python train.py --num_hidden_layers=10 --hidden_size=192 --n_experts=4 --experts_per_token=1 --d_expert=128 --d_shared_expert=128 --hidden_act="swiglu" --moe_layers=[1, 2, 3, 4, 5, 6, 7, 8, 9] --router_score="sigmoid" --normalize_top_k=false --routed_scale=1.0 --balance_loss=0.00235 --balance_bias=true --router_logit_norm=2.0 --init_std_router=0.0108 --lr_router=0.000719 --vocab_size=4096 --norm="rmsnorm" --norm_eps=1e-05 --tie_word_embeddings=false --optimizer="muon_variant" --learning_rate=0.00618 --beta1=0.95 --max_grad_norm=1.0 --batch_tokens=65536 --max_seq_len=1024 --train_tokens=632300000 --max_steps=9649 --dataset="wikipedia_en"
Below are experts of layer 5 (counted from 0) of a mixture-of-experts language model. Rows are named router (the router's row for the expert), gate (a neuron's input weights, with its number), up (a neuron's input weights, with its number) and show model dimensions 96-143. Each number is 128 + 24 x the weight over its row's rms, rounded and kept within 0 to 255. Numbers have three digits each.
Before each expert's rows: "mostly gets" lists some tokens that are sent to it at least half of the time; "gets" lists some tokens that make up at least twice as much of what it gets as of all text. This comes from a sample of Wikipedia text that the model never trained on. Tokens count by the router's weight.

# expert 3
mostly gets: " the", " a", " his", "The", " The", "=="
gets: " the", "1", " ", "2", "0", "9"
router:180114136124113151137102107135102128130123143169143140109142178143150108104126083130140159122172123180122110138122113141139156136143135140138123
gate0:106164102111142177127130108146129102160156121122124087158133107147139127098078139150077129138130090164113097085117128113129160167152164112127151
up0:139127113072163127118139107128150082150149171137130100164098097119162152116103124150093135158075126137105091103171158139146144128147116124152157
gate1:156092150140157175081094146109140143132135128193116139129108103138102161099109199111120111153162102106128105170133153099114132111120101162116121
up1:100145120173125093109158106091157103162141150108105127149162087141109092116140100169140137115098146115147104119082112121131152119157129079102164
gate2:103118118143150131132123081126114149111099142155156169147155153153181102124135160111114147161128098104089146119137175171108142153145117124166163
up2:104075141096111142147133088119131138106148109122127110099165147140129118112119151112134163125086101104167124162076169151140123113119114108095154
gate3:129130107142115156084123156159079108117131132141121146125095097170133113088147092102113154133144139136165120154113162119099124126120105100146112
up3:117129091199161148121139121130125106129144151129100127090156101129124117100088129174142138071138110110095108138153155107108165081105104138118145
gate4:114152128139121137166108104136125155168141099135097134114155149107109098148130106087103150117159126112115115131175138146097184129131190083185096
up4:116137160115126136106133101148113177152075145136180135129185151085151128119126144127136141150144137177133142116096156150147152149096123042145121
gate5:113154115158129148113166079135076139106134118136154122128086135119157102104097107072136112134152145116104141154139136099156136185133128088102146
up5:110183110114129116103132155169077110125123133141117117163158138123121110109160136125149162135150117131105126158119134102127159150128134124137066
gate6:148156126137163149123109120163127082167125130160149141125121127160191147123124112149154090117151097164085145119125151146093133164137104130107150
up6:135112128115168133140114150158076131156131114106084128107142180138109083116144128144120080104089131120141102120166147100131166092109145113114117
gate7:109153126139132140108145094124122148139117151188138141105130087127135157104129122132097145081149134139161134103138085099123109137170128135112142
up7:117139140094165113140180147101148082107128118121127150152135122112099125108100138177122132148122129155144095175180133116083130084146129130120150
gate8:177135122130164147139132099126128140151130182114112118144113124157084104152112119135124116153167092125108095127122123175115138147124104124134142
up8:120129137137137112144100137128141150133063155119131098116133134149150129131139127106096128178195188106118102125113160168127114134133126132125122
gate9:143150135088118138101091142137158118084185134124164156109119139131120084162121104148118110158128102146108126132103130140119115147129117102145084
up9:153102145122123148191150152099050140138101150120102086112137095152110161176155130152145148137182081134142114134139154119117123125179141147111125
gate10:123142145145122102103136159157079117156123133117130099118135132115150108128135133098087130120144085077072137101142151137138108111089152127122133
up10:133119134172134129143089094094154123106118091095131116123135154127093100125111149103141103103119092131158158119133146143138062157120123115157099
gate11:154140128094161123108127112174148124121151188177139143090130146173137131120107118148149105128107124140082154110100126125145087093114091119078099
up11:185131063138133139137131127124126143120140157156145148148089133097112153081141177135092108131144113173126108111141134139063134162139118105143172
gate12:143119126123131094144118111148134162122122097122154132095134167093155104143128161126168114102161168143121132140133104096133164159170072090149172
up12:106124097087106140095138135109131156094117101101124115167152124157119105107146130122108134162099094120125137099140114087124157114111127121112125
gate13:174109122127097142110124075133120111116097116090172135111125147126135142117120122136133165145131128120118130118145143148110098148132157118160169
up13:117154120177118135154146134106135142096093183166118135062098125134131158168141166124143121153103124133129083147131078141096124130114106159150158
gate14:171179148130127120119131110146123106077118134126121119126121122132107137095124105140126183185150154178091167117133100144090122107133126096164088
up14:148114135124107155138131093074118157174122182184136086161120117142129084166140105140113137088165130134165110103134124113154104122074119174129148
gate15:178126138140122145091102159105117098128145153125121102095141147157132150111117109108154129141092123152179102114171136127138133119157154168177100
up15:099124118124159140134097131114147147166134112147112128171067129117177083120089116118105162152151121116153127108131114168110083100136116143124123
gate16:174123096111141127162156141154122115092116152131151147134166165143095125117119142135104094146121092135138104106132166094155139092122120156137125
up16:146168151171136085115126109125089111098154130121123106156113109091105070196119108102149150178089165120125161168205156156112081091165138118128147
gate17:126146136105114129160109161152102136153164152135127159114089105117128111107135098149114118109113093192166112103127097103144125114164138113124109
up17:138136139136146137187110117135088120151172106143054118149135138132153052136154117091097128123122151097179125111157107106122136151132138095105116
gate18:100152101142125115087143121122097173178121164087113107146138120113100174115140104117096121111160094111137100107121163163137133167096126116141140
up18:109125119135142113145141132101095115134136154130131121147109111147121132174143114105136102125159174126136131120127134104137127145123111132160162
gate19:123124121159130151135133048136140121174104089169141084113128128131132116117134097138109098152127093120142107160146174107134131143137129111133143
up19:084096100130150115104138116133137140108084182138162095132139117152150135105166095154139140115147092119148117142132109114111111155118109101127159
gate20:159103099135085143103066134161107104097146152167106132157116122178126126099155128122095169058148128157142102147116097161084133116101124098133109
up20:151108110181123107113130137141083098116109117136143143098113138160109116109166095136107133123132157110153148170120126164099144141127073083098160
gate21:138143128168101156116108111086106153128148137138124089135127122127149117108092132108126134173173121149132120121114171098155148191131117105105187
up21:129164123100131089108137094111151119162117123143123156072117093128131141161115130146116116146116126136130147094078129105180099137135103088155178
gate22:154128099112128152156109126145120144143128154113159091138135096115126104114149121136113116127121099153107097110116161148118126134150108138113143
up22:129167125096117109102113109113129118106099129107129169093166144113109131148120144136093106121101110142100147108139139083084142152175123118123087
gate23:141126117079158147089094122150146113110140123165111166136122159137124127109144128176146153149129130114089070099101177126140105111165132130187145
up23:088080132104134145194120086129129085124152115138113144124105141118098143129135177159112158128115127128120140088140076147124116145132110086096113
gate24:122103139097167148109137129176122146140128142131137130128122156132177119107128088121123153104116112174065129122136125133103138135138101114156123
up24:140186148106120138118114144142144135142109135126138094164077142130143122110134119098130083131117148129161131150136129153105078112089129168106114
gate25:162134129085098121094143135121099183149121168110166122153108148160133133109182120129113141126145097139122103120095133099093164140157142097155144
up25:150123144116144122135115081139073124138085115123126190156147129103146132116154157142077148141123112130083158061174155131121104125122071112112045
gate26:170181124125065144100152125088133140137159156119134163156144138136134127101134128137118155139132143106135111130101160152155119171113163112151095
up26:125102118191139137130099132097117124146162109152142096116172095144087115128184135113152107171109161152084118128128139131097113132110145113150116
gate27:075157126135124165136126113141080107136150128142114118077106095147167126117158121120129133102158158139106092130136160137164167136145133106140151
up27:121119139181147149152136123167136119107136091198120087064146148088107151115168141107153138122157103106123161153136122166135107080132121174147109
gate28:136188128131119120120090151162074121138149130159120144094155099113167106196119105161113133118112137161205094117132145113143124143158154160169141
up28:136139155122128075113124181149076090136141127142100112110106131145170130139125130122151117132123161120124104114109154055106152122085127112130127
gate29:123155157124132152123095154139133162090130149122122120178119152108192136129144085106124125153126116133165118130137105121115105156127097101127131
up29:097093153106165144101128142168114130151171125108142149116068113165116133127160145138180152138118090162141142124152082118140167132143138129094127
gate30:142118148138117140129114113076146140111186127144113106131117165158136135159093181092131123137176093138109129106106173119085163136159103128160143
up30:135118138168134147125128122126147153115171158118112086161153116107119125151137109143155121122138129103135107081081132134142126149127122129116129
gate31:127096127108123101107152166134141143141129133116120118143150122132143136121172131112161131087135179146097082118146158119159126127146112138139117
up31:116076115150138120133113116141141142147122095140094117159086101121109117152137128152118203143108141118126138149099135126127091121187125131161151
gate32:152131119136136184116132158149181137157106159163104163177090151094081141157134124134140134088163105127126065174129123114117121110148137109121136
up32:148123148125101136156119177129112119129086137101097156105113162110095112131169100140104129082175195158130091156137132108139153131112137145094178
gate33:115091114097062139097101156106130162120131146109086131181128156119119155136110118131188133114153155163125089136143137169145140111147115074153100
up33:096158164101127107119141148116121105176163083114143120109149074092142134128177147169116112127097149152134115152151092050119140156104132098131135
gate34:132120152078143134128119119143089098148121151114067102118168151159187143101171134139128103118147142129094142097150108132098147135136107088089168
up34:112105114142116134169105141140135169133139148144127182148149135131137111116121132151084154163159139111096108099129129092117121151092095176118162
gate35:163140083111168147112111127138133137181117151144154153141100141149082060134138142164135187125148149128074135164143141172099176132111137131164124
up35:157136151132119157160134130174099096129200100149112118097130121116124149120086117125149117123122139133143091158193107114088157089140139119140134
gate36:125158124089119106128170117148117168087143126134140146133149148174112109124179127166103137096135136147139135090119133107111115095121147116115113
up36:135137112112186139095148123150081148104078149129126134150129148125124108114152155102138138188138101132110128143112140113134153107109127126166144
gate37:159113066103104188130104111099128129125134187116132120132120131125167099071104095128154143141158106136102099109139128140104149142093136166127153
up37:104153083091121127147112108136098125104101172123183142132116151136107095163115152131128109113152111117078111097097129127130126101133116154083159
gate38:156152080127107152108122117149124163133082140113146130128119162140115110112102136170113164122115138158094109168176130148108156104159132102108127
up38:112120089113154148143128087123130146143097161132168143141116151127105126139139089146187134160093110123132117177133175128090113126118116122134153
gate39:129168093112101131107120150163106123152108127100178100104134105153158156151122127125125116139107141165117088159115126141103144089135101062081114
up39:131148116104087140080140159137151145146140155116126178120071123154135153145156099157141115157154148137077127146125119119080101130163141140145136
gate40:150098155152138128117108131150088111103129154145162107089149121129127145145162096133135130136146135142122120120135079098090138158134138120152122
up40:102113097124170103136132082112122118101109067113146108169119162115102142099107151116080138150140147112126137122098124113102123153127147126097125
gate41:098104142133179123102116150099153129112085139173140077114117120182159149145151116078136118116105135160147121096157100123131146157157151121139122
up41:110131112099173111104129123092156126151141117121128111119168138152101120143108170160135134138145125125058146111167129114106142085167132158145109

# expert 0
mostly gets: " were", " became", "On", " was", " between", " through"
gets: " |", " and", " of", ",", " in", "-"
router:095147107116145133118126157082114116101157152097095154146121138134127142113108176142153148102085102109121132115102128090087146139122118079127154
gate0:165129129168116138128112138123117107165135105136155121103089152121163146132129175115127142161092147118115193122099131123142140129108087053129152
up0:097136141131157136133117106111141129116150123073150111122119127121140138158171135100095129123090109123139110127125131135114125100152135162120134
gate1:132168108106138115122163168121152077135172156120149145108090134140202119126114141117133124088119090098130098087164152112172117096178124110124134
up1:112130122052089131102184107122098136061130109107093149139101120156123139116126120139146110093096143121149101109126189147127132121130119142164108
gate2:129140160095166092124103094147093108111146147135122091166129147149144076128132110144171133153145122147162129118129169141118166129092119126138112
up2:134104118086129156174144081134118101143137139142126107120142103122119154159081132143138101111108102176109210139116118132161142156081132083155136
gate3:119139076121102099098157179110141135163151135121143120125110129126128145125161159169150140094120110160116107182135120074108146132168105124139136
up3:130173123107092096119142179086164140158118119163157123136077137118155110139133132131115138111166152067139112157132125133108111104134139082139149
gate4:119158101127182156093148151098146093120208118131159146116089160101109129136124136109125135113156138077108125158104141135113140093134130114149124
up4:134134149129126127110137124120135125139090139124152125167206139145166091161116110144146151119149132146155166138115163083135112103131141084133118
gate5:191132100128111115106133172129087142155166164115138092137114131142122131161116124117147111130117132118095152122177202118131094144122122106154129
up5:152133168166130135137115070154173137175118106121153132126131115166156114174120111125164120142108135137138127169106131144126120144158127099119121
gate6:113083133118148154137108099136127142141132158122131165121136089117116184113154126189121134135153080150170152109152128128105112125192111119155149
up6:130151145121119096105112117117110161164114122132111145138110122158144124167170098115138141095149144142121142133139132111122154124123163140134142
gate7:133136136116122097098187141111181099136077144144105133135141171165102149103142132158138152100107190058103098103131107117148141122155101134133158
up7:134102093127131130146120166097077137116116119180131110143133132112104118156149164147116124095109093130126130116109090151107138138188116182177103
gate8:131170136163076122106099118079125133113171131151116133129162118089152097121123159120163118090153129154069130135134110123129087110147131125141114
up8:121120130128108085138145102132173132070156132139142118164133109150163111131113147151175092118153090133149122111111124134115116161136169165132141
gate9:150122108142121122138092096153165125130121155139115107116137140154114104166162154142155119126154139126127128103091140106114145098168162129182142
up9:129081146108133098164139129130192103092111121132073147130129145126134119164087104114127120096127166121149113167104149153144153152122114112151137
gate10:124125120086143114146163119160113114101154117116116110158153132149169139149144135155160103141104131123145066128146154107117120161121093147111128
up10:090186164154128115112147128140081136119150130097133133143170162147119142108078136139113087135133135090104112129161165121088122118137088107137135
gate11:127113126113087165122145174083085128133104173140152111155109159119145181171173135108130137154107161116119111152151171118107142145134108135144144
up11:085084158123121120117140114130109131123161122120039126151099127139156124119206115127139073126146078117149125094135158171127131162119135118137162
gate12:146144089155119121125093120108111100132172095133110114160164108131128123118136110126132196091153144098098138109115144085163076102114116073108137
up12:167115124101151122135118135156123144144108108154110142119138145119159118121108083092162139152104094117090134159163145143136128113151127128112105
gate13:151129094140173134123103155101139114159110119136132081087176126127179112128109105124134114114095103132088141080110156132127137153135134097153108
up13:137162139096139120088103086175139145161100154098109122156115144132139109142141102127147141156094116112122146108130153096097178122109120130136114
gate14:116142120127132130115142094132143115110158181106149113123148139163149139081096127162155176109123120151115123086095098151132094096145107106136164
up14:129142122081142138167089113118093114086143150110138116125135111116140124084106176121090110146097131136115147156147116108111117127140102103134129
gate15:154114141112095127137137128100112098108141155147080128126139135123163107142129100103172137149161133168129139104150135159122169118109106109142115
up15:110122100154089114123154142114120134142131122107134155159115101117119110132156143114122151152123117110121119167176072177182114134160156129164120
gate16:160181144143108138129101129120100129113118142130135130143107133131165151117125162146078190183137100142100092098086165105120090072138102091138104
up16:095154143179126129132165124181060113154114131155110149125159153164080098083144089145137144125145124124154123150129104127133139162091084102124106
gate17:077186109111105134085161111133132113111135129119154164118133097180170119117185122085167134145110164106130114165110135116084133132091135118180122
up17:140169134125110092096089126134125156142114120155138089142130151123135113095160169110158151158123112149099117147135122140137169112116140129153136
gate18:133101096119138118134102117093135066134118116126115116132098131105114162081198166043143109142115106164123075120148107176112095153124147105101118
up18:127158134112096155112139133166151150134126129105115118127124105160136152163098128124147127142112163119103163117139154109131128115141135126129136
gate19:106139148137099122097127134102133145124109144114136107085148120115156119115149162101145087147113112122124107131129121140158118115120150125136102
up19:146135121125131161107118066087136177098162153130135118146091118093119104101141127116148102159130102161113121158129097116105113125125127153097158
gate20:113109104099137129117124122144099124158136126118150175119152148129127106176134118076101142138186136117144128152132113188101154120091128114125152
up20:091134142138141123115124115121125119136130138115151146130077114137122187134123117127135122153148097122126090136111080164151165139150130146126111
gate21:133162099142133122162106110114105125113075119123125121131133114148126152112152130134103112080084107141089120143167134115157152091129091094139128
up21:128113169117159119113118134126132129124117121185144106111103141143139117120154099138091139131116126131139102151186076105116150146174131122110095
gate22:126137133123142111132101106150137094133131114141167159086143168148132143134103128152121137103113102092141136132108114098070119131125153097136098
up22:092107167130118137134153111070138150180114118093106187096153084101127106164168141105151124158148137134138082145161112100161161138150131168097118
gate23:146159170141140139148124115138099128088121158159142111151136130156118071148139167151130122142134163145106096098114099115146126110098114146107111
up23:082150135123139150143144143128128131111141154108099111173138152101131093146152100112142163137141091120173108135123158143123128112160099118070144
gate24:108141122111178108105127134159133144121104112119146114104145113082157111115123159089127138091120147159146115158122123073171121124107107141179143
up24:141130114130122150189105159128119108121088130179097105116060120174117104182139090124183101164163149140156111116159156093151156121153154120128111
gate25:123137109109126154155167143086092125113180151119106131150097117112110106136140160125111190098129124138148118163162129108134103120123122130167113
up25:150160153130123139127140161121170115189143152155099148150136127105098139142195152118139132111152110132125148142142118114138099129127137147147088
gate26:121138073114121126118148113114137092135119149134146104124118149134120115093167123138124137136140141152102118129084121135153137118079097117123168
up26:125136156145102140127126110112119098131133112114109175077095108157180164135139143120105121099142107098121091089133168140122138099145121106132121
gate27:126111160153131090159123133114110121157139127122120060130088111135099113083116121096133149159111099101122111195086083123104078117146119164161130
up27:099145115124154146106112181143121108144108145111140130113125126118161149127113161143086125104123145108102151097080154109118119144116150143135143
gate28:094104089164131155080094116144123145171106147156112101091114119140070125142119155152101170143103056089123111099078107156137093154142107101171111
up28:131103067126080135132129136101074117122150119163138137099136091126147125128142125111156118124184134109120126135154097153145132155103108151112143
gate29:137121132128100121147104125112103133128173149110099119111128133098138134114139129123130133146130169097140160122138141117107133138132126143128148
up29:098127153062087156161115117137102088134129157107114096115076105089084137143163110126126130071102141117176098155103119107126106156133136119159103
gate30:075129136151166132103128167132116121133171130118182103138107105134112109085161110115142126096119117154106145140172146131113160112105128088119118
up30:132122140150107177106167168149109131126095156161065137120140122108133092115136123115118134115124094136116137133141150127126122126121103089119128
gate31:150151152131155118133142120125107141135100128110151167079120124104151136117135123219172140129092138145092138132116157153120111132165122090150118
up31:136152170123175081149097128107126106121094129104167114101124140121141129155114123136140127116130158113120123144148118108116157128138146091141095
gate32:117185137125110144122164143134104145150170167105120169096108119104099126084176129140107140078102108127130088155121133114135150129113105133142169
up32:136135112114130066146162150096097098117104129128093089108153136132136116117156088150152085141151113132122158134104115143120154114096115099106137
gate33:096125114123131133128153137093136135141135156138097138155149130118150145126154143120150153091127111146129081144145153090142064091128143114121115
up33:149138105133161117096128118151134114140114103130125163116166108147144124096116145129132172118074106108164109121156133096132158127119110155092108
gate34:101151114159120126099084147146187170133128132101126114139186139119107149144140192097142140105110172137130139142142161151130143143125098135158115
up34:148114157118129145083130111125125086143140154106166130120154137146107142130070174104127120104137136138149063103112132087108154164125102121150136
gate35:116116108133158114132156151157136161088108114115125155147108162140161089107142141110143165144168082128111153120165172128127070114147129131154134
up35:116146151170118133134149145113103104082128148126166124118115124174134126114112162153135095129127140147108123153118159104134118094150181119136137
gate36:154147093131142119124188111138140094133099118112108126087152140087124144112148111157107107108133147138107141144091107132122088120088136117146110
up36:109157171138138137108075120134093113139160139109100125098134126111169101091153116125077162139152107079138104156128146162181123119159133145127128
gate37:153177153104129107152164134108091125146167139126135125120170098101129104103141129158100130177109149150152127152102142095119185096107092119132106
up37:144130151151088111145183093143133123130163136127141105104116117113107140154140151124124100138101173097125073136127146157139170146072120137144160
gate38:105164117160183109106132156181139122103125119138120158066108088152124103110118159098104185107172124154141159131099174110126130109135129113128149
up38:163113133093146143189099141112120112136108118106140116082089168127103089132108142136133111110146137129127103127132096111132132135132119105145095
gate39:132197158159136107150136125118145132130123148142127163130183152139155126117119116133153146165143200133150127135124123137131141128124163122158112
up39:145131144146156107124107188101147172114130158101153150119143149136102144127143128090071137116090155119101153145155105137105104142088101108089159
gate40:135121111158092119110148084127166168151115130118087124098164151142126125114130155109140164158134080119108132097119161128101109148125075133149141
up40:117122126110133148119118183146116073108153184116094144134094129112145126112073082196102116110134133136100084124151114072140132119119087088137127
gate41:151147114163102129133123177163098112162140127098123170117141108147140161164154195140089103162178135158130068137153143096165092106145133177129112
up41:152130104085120106099145135142139168138123103116131134155126133130151162110119147126122132143073146122117127092121152151118127142146108162157096

# expert 1
mostly gets: ")\n", "\n", ".\n\n", " |\n", ".\n", "%"
gets: "\n", " |\n", ".", ".\n\n", ")", "s"
router:135082136102079109135135102116157100130098100167167114130118166088140099123103091146120113147108146145121147155160112148160140135120118143116116
gate0:143088104167119133114129138152096098135146145116086132155086136137114121153140105095154114177128133153140161129147156098133143100135117098146158
up0:147130111138116127144083115142204135150146161131128143156134137119086144117132134118091113154147131102092099125105136169130127194113148104118183
gate1:138166127145084112158107188110134117124129097146149107110145168122119093158107160133131115106115141125158124158108116146125127089159145118136094
up1:128099173175120121122164142114115138148151124115102151143128119123111102140111136110166108143111136099136089122145163137123147111111124120107126
gate2:130163083141131112122132100124104116112119132138128129141101157103116113089099100144104144101111124121128112107165129099098105136141106109108134
up2:119126136091083126125138148104137113103112099129143120118120119153120123106178131124129139135157133099138136105133137109128083122130110098110120
gate3:118131147161138163153172134131169067156146116139120134109106165172141156093130105108111130132150131100105113180150179120158114182120051142159177
up3:128146116111106132168123195138172103118169109133129104112098136105147139106112108135109139114146145120104148141144205113164142128094109120134164
gate4:110146075141090123134147132103117142112159140157120131127119126126092116117106114139162135145108161145159149121187136129148154137154125134119111
up4:126124160175097140128146092145167115111158112133082137113123116156103155114087106147152159112098100112133097145149139119127073134105166162170131
gate5:139128133161132084097169152112113129123106134133124128117091123101102121121099110121116168120107185124116133150097134171138137129144147156106162
up5:054162150131132121121130146173121125145156167106118135142112131154166157169157129160133140140164142156127141111139129123120097110096104122131134
gate6:148138105110127177088068096157166111106148131148121112097178159077133127119105135138135128160115094150078132108129114118125140139128136162131132
up6:119095123170110139126125116091157143124128133135131120126141144099163146110144149140159107107166141167128149117118125154120170129124128166061108
gate7:085134112133142164116101107099125135114104107163108118131112116086132132108152120122132119127107092116128079149139110129135127091105158123157084
up7:087141173144157098122112112146164139159117146121123123135085171131126121088132125160147149116169160148145135162079131159141160129112126085133157
gate8:117139129123139113090149123149133143116138115141150136131140191138087121133153115147109139121112134170157124135114116121075117108140139126162156
up8:155144060154123143116182145155155083162139102099104128115122118105109134150175178152164128129125137107116114109140121117126129102147096097121140
gate9:133100094138105092111132136133108139145133115098136127113091108140135126091122119155153137120143124127147136108133129130116092127113133175129088
up9:107157087148114099190153095137178158131106133083125100170100109132095161118131147103127084132115097138144126125140120098088114121092140128109138
gate10:099139186125093143121079119125150157127164101109120116116102146089130118110121134129164126151129129123102117121152116129111163143164115132142105
up10:146119152156119112143130110121137115119141093117122126111144086151109157121138118115111158105136122098158128084144124102069151103139129105154158
gate11:116102110099082106089079144095125150148173116160135137159091134103137119108087116128101090150159126114166112159143160108119105131114053140145147
up11:152165137145138109139109158111117111091131122120144124153145113137098115142129105139160181132096144161153161129136142131109119143109153117124116
gate12:119105112160081164093124139132116110156160127123168142115103132112113122096155107166143152138138125165098120170104163155147110114091100131137126
up12:143131151102160116132149103111096085117108140126127122094089122141150105099117163088163160105150154128128149127105129103148157128147136118104134
gate13:157136108086113179083095153133169127120143115106149083131143134089118116149113109182098120081135133128124126120163124184157118110122176088167159
up13:151129124150091111107128160115142143181104088132141120157075102114129137071106080146203124167131119157124127172125110131131168104126127122101161
gate14:131151103087122131129107138130138108134113173113096126176052111136128129146106137117136145138152149156140117141120165153113133158117148141132105
up14:131159091116118152137127152103132118137182123055146123105165123123131143112142126126093143131134109102146134151125109145138144109105054109131126
gate15:136103153111126113124167124165149133162087118125103090152085121147105116081128116154145135124116134126107174138132165144172125133139160188116085
up15:113122104147122166109077124192138088087103121147120114113139138153130146126156110135125129133118119106143128134150112112153124171107081089167133
gate16:107144115143083142130140154135149134115108160144169061141114142150130089130125115176119129136155134119169157092146160132143125118141171094136106
up16:118144062117122140177117169096115091148152164137133139155159138103146113146150128140118124113159108094116094135121084118150139133162121115124160
gate17:116157164098134139096125122182157114120117121122111098107075167140137104132135115143127137139135116134103141108144118124135124152155138115132207
up17:123132157156152087170109145107102143114157143130153123124135113087138204101141163129115153136134133105196146109110059090122073131078148137134130
gate18:102085104170112143132132144121132133116126166096166082125107179131149120105140104134091138181151089096123104164073163125133127087068152154135157
up18:128130136133104126124128113106139151149124124135123139146154107124128121085144105109156173097106151119159122149145139126136127138146093123111140
gate19:130077151147121122113120112112116125188135139110188142141112162129134136118108123138142143114112088118111127106100129131089141147111145183113117
up19:118120045093134148141114132151121097101123100142123109128155116168095119097143086131140111104178132136145120087127086135092140087134147135129102
gate20:133113167114062146138166162153142076150117123152115117137132108118103135104143098130154121144120099162103159160137157145139158137080118104171131
up20:108128122168146118084160150099090153130120144126169148099127138158111112122132118095105145139123202069116108154105126092152143142115105134092104
gate21:125136135066081130159105152094136128159147149133161142121209172163149144135116121179128109155168131138074134139111125164129136106140107120128151
up21:121152113113160124104197105145135118146137109120139166149141146123139131115129137124117129142113157097167158149126115131166103095129094150115144
gate22:123131155103136101130068129127140139117159146131149135118147141121113102148112086144136136103133149113124138166142104156109098108143125113149115
up22:118207111136148129136133110120096152116138146116117116141100128127151157120147136147150133117134105075069157128074129118121121149116131118079084
gate23:114105120120153113096138106110141150153134110122150132140102173146064158136119130130127083151083157099117117136135114093115141103134173136113111
up23:144154118147072126133128107121127148105116143149186124106131109098170096139115152101162126132145106163107105134129078140143126132124153160131151
gate24:157127105137144150132174137150129093126088119108139147159145147106098135176137095106114127147138122129068154157124078143136109060124121104115146
up24:148140120128105172148175101153149147129094161117121097163059150111107116164148115145151097143081153096149124133095105129124151080160145139127136
gate25:157129173132109101085145126159132095130134117162145144180130190135163108130155098123090125133178177121144106133160136090086111132113114154155098
up25:120141119141117122143151136110158157145148122143151172102097097141132104128133135166114120140108120151106140090134078143151175085096087133123103
gate26:133123136164105084144102099169118100161110154105120126136086130124123131148145096151140126102088131109098150119108166126118178110144139139091153
up26:135132124115136135107148105107094136131097126128123159159134152124132113124153130076096182142153128137143123100090098079105129114122157137135114
gate27:086133136126106146093064114129142128090140070131152161117093133126116168120119127142128128085095121143138139161120141092140120125096117132118152
up27:129148141102142082144157150105126154150150151112133106119133177125114145103099144131137154110130134133178142113138105142132119130099150117118067
gate28:131103125135103155101120108133137079141160164132137090117078112089137135058091134155109167151135101150118151106104132112117159100140131152170123
up28:167119069119123140105164155141115115137151083102121125095150083145110176119131142135161100117079145141155112171139109147120137141160123166161152
gate29:130174124163127091138135131163141081170118107125179109094150131098129081121142134154117122119155079130125109183138166164121131138156116141172132
up29:118170138151124098179119149150099141166143091142115098130089121135152081118103141106130138096095171117128127152162082127121118118092084143108145
gate30:145128083146082109128173163132128116140121130120212093143077118149151133151130082140096144141093160092112149125143128147106142127154123139138153
up30:122131137121127129151139136171137109117159189128115134121168073107129162148116090132146106145117121125169155158154142088143172144123107139120119
gate31:113114121066140145134134154122128051126150133140106110144126166119141111112151144163143144125120153114112136141128158144147169115142102134120151
up31:120105118080133129125164136124105088155157116139115153148128126133128088135128147112130103109105123134137129116169149139097109148135170102127158
gate32:120102105132111115102108143147148127176190148113116090134100144116118136167104125133133205105163127089151162166103093133063140128088114143152149
up32:133109183128144139143127134114160172088142095097083164095122135131115143158152108137145105123116134137103118096124131080133137103157115136081115
gate33:125114124126089105167142137107135151169127158154121130073145163115149105142138161134102114085159160138171139108118124087122122079130121120137122
up33:164143137096123093124183108107143157149110128139119136066143128122139150158113104096098129111114126139087127132147143109137104128175153126128103
gate34:136124067149157167138161142150138120127105132168127133124083147156117117138139070118100044160150121128132151128139112130122147143138149162112124
up34:108140141113127117142187136132121129104141166120120133148115158128139133106129157135119127096163108121116159152076110133155143126197166114149105
gate35:128144113100104123169111132134142102167115095143111139153125098136097158144120117078093110107122143146150135152105132139105149130119120138130114
up35:125144140123135153133137123145137184123153108108162137100153105113147112109129136133111125136145114128164134116134119110113109164037105128165149
gate36:144110129172139108162119095081101125165149161125108138141119156130084086147129136100178150114121191111133112118102137174108090122147112119087137
up36:164113123202175115125141132109127126145145110117144087113111138123109115081113103092165130097183134188130166145123138164136133104123136147087141
gate37:143143112161143106145128134130134111093140145146101104115095143116111112131104164122056126088169133150150111146130104099104112100146139121129097
up37:130138118145147107100104095148114128083096168153115139134123166104147140130140100087118116126072109133141100151091135133118101101119100114148122
gate38:135135130124120162131079137089164102102115131148119154138134107097099125116149124145135115142133157114107089163113144123123147146174127162172065
up38:132091103131127143086114113118125142094124102113116150129132145120157082081101115126136130125148135113137177115119138117133119113095111116155133
gate39:150095132140123138087131119127152131126149143105124093123125140094148113123141130177134137176113119134099145127145129126127135150138123070168132
up39:121152143131143101106110134139123109068109123145125144110135155148102142107130117103126081110190113110142124115109134137178114135112131191102109
gate40:150074145150058127121122169084131087134082101108108126175162137162118114098121103144128156150103125125152161133118146139156133134158138131170128
up40:129101111100131141135134107166125144119156176115097107125142151131109086172146083109093153088167092135125149112110094149147147150158117122131082
gate41:117134108167118106122103113124156117114153119144133121153122188146086128113114110113098146110107110148094131148153088145108100145131160122138159
up41:099135108141108126094146100129145072128110126151132091124167101134123113111103115160153134098204160088149158098106137155103113118129080087121110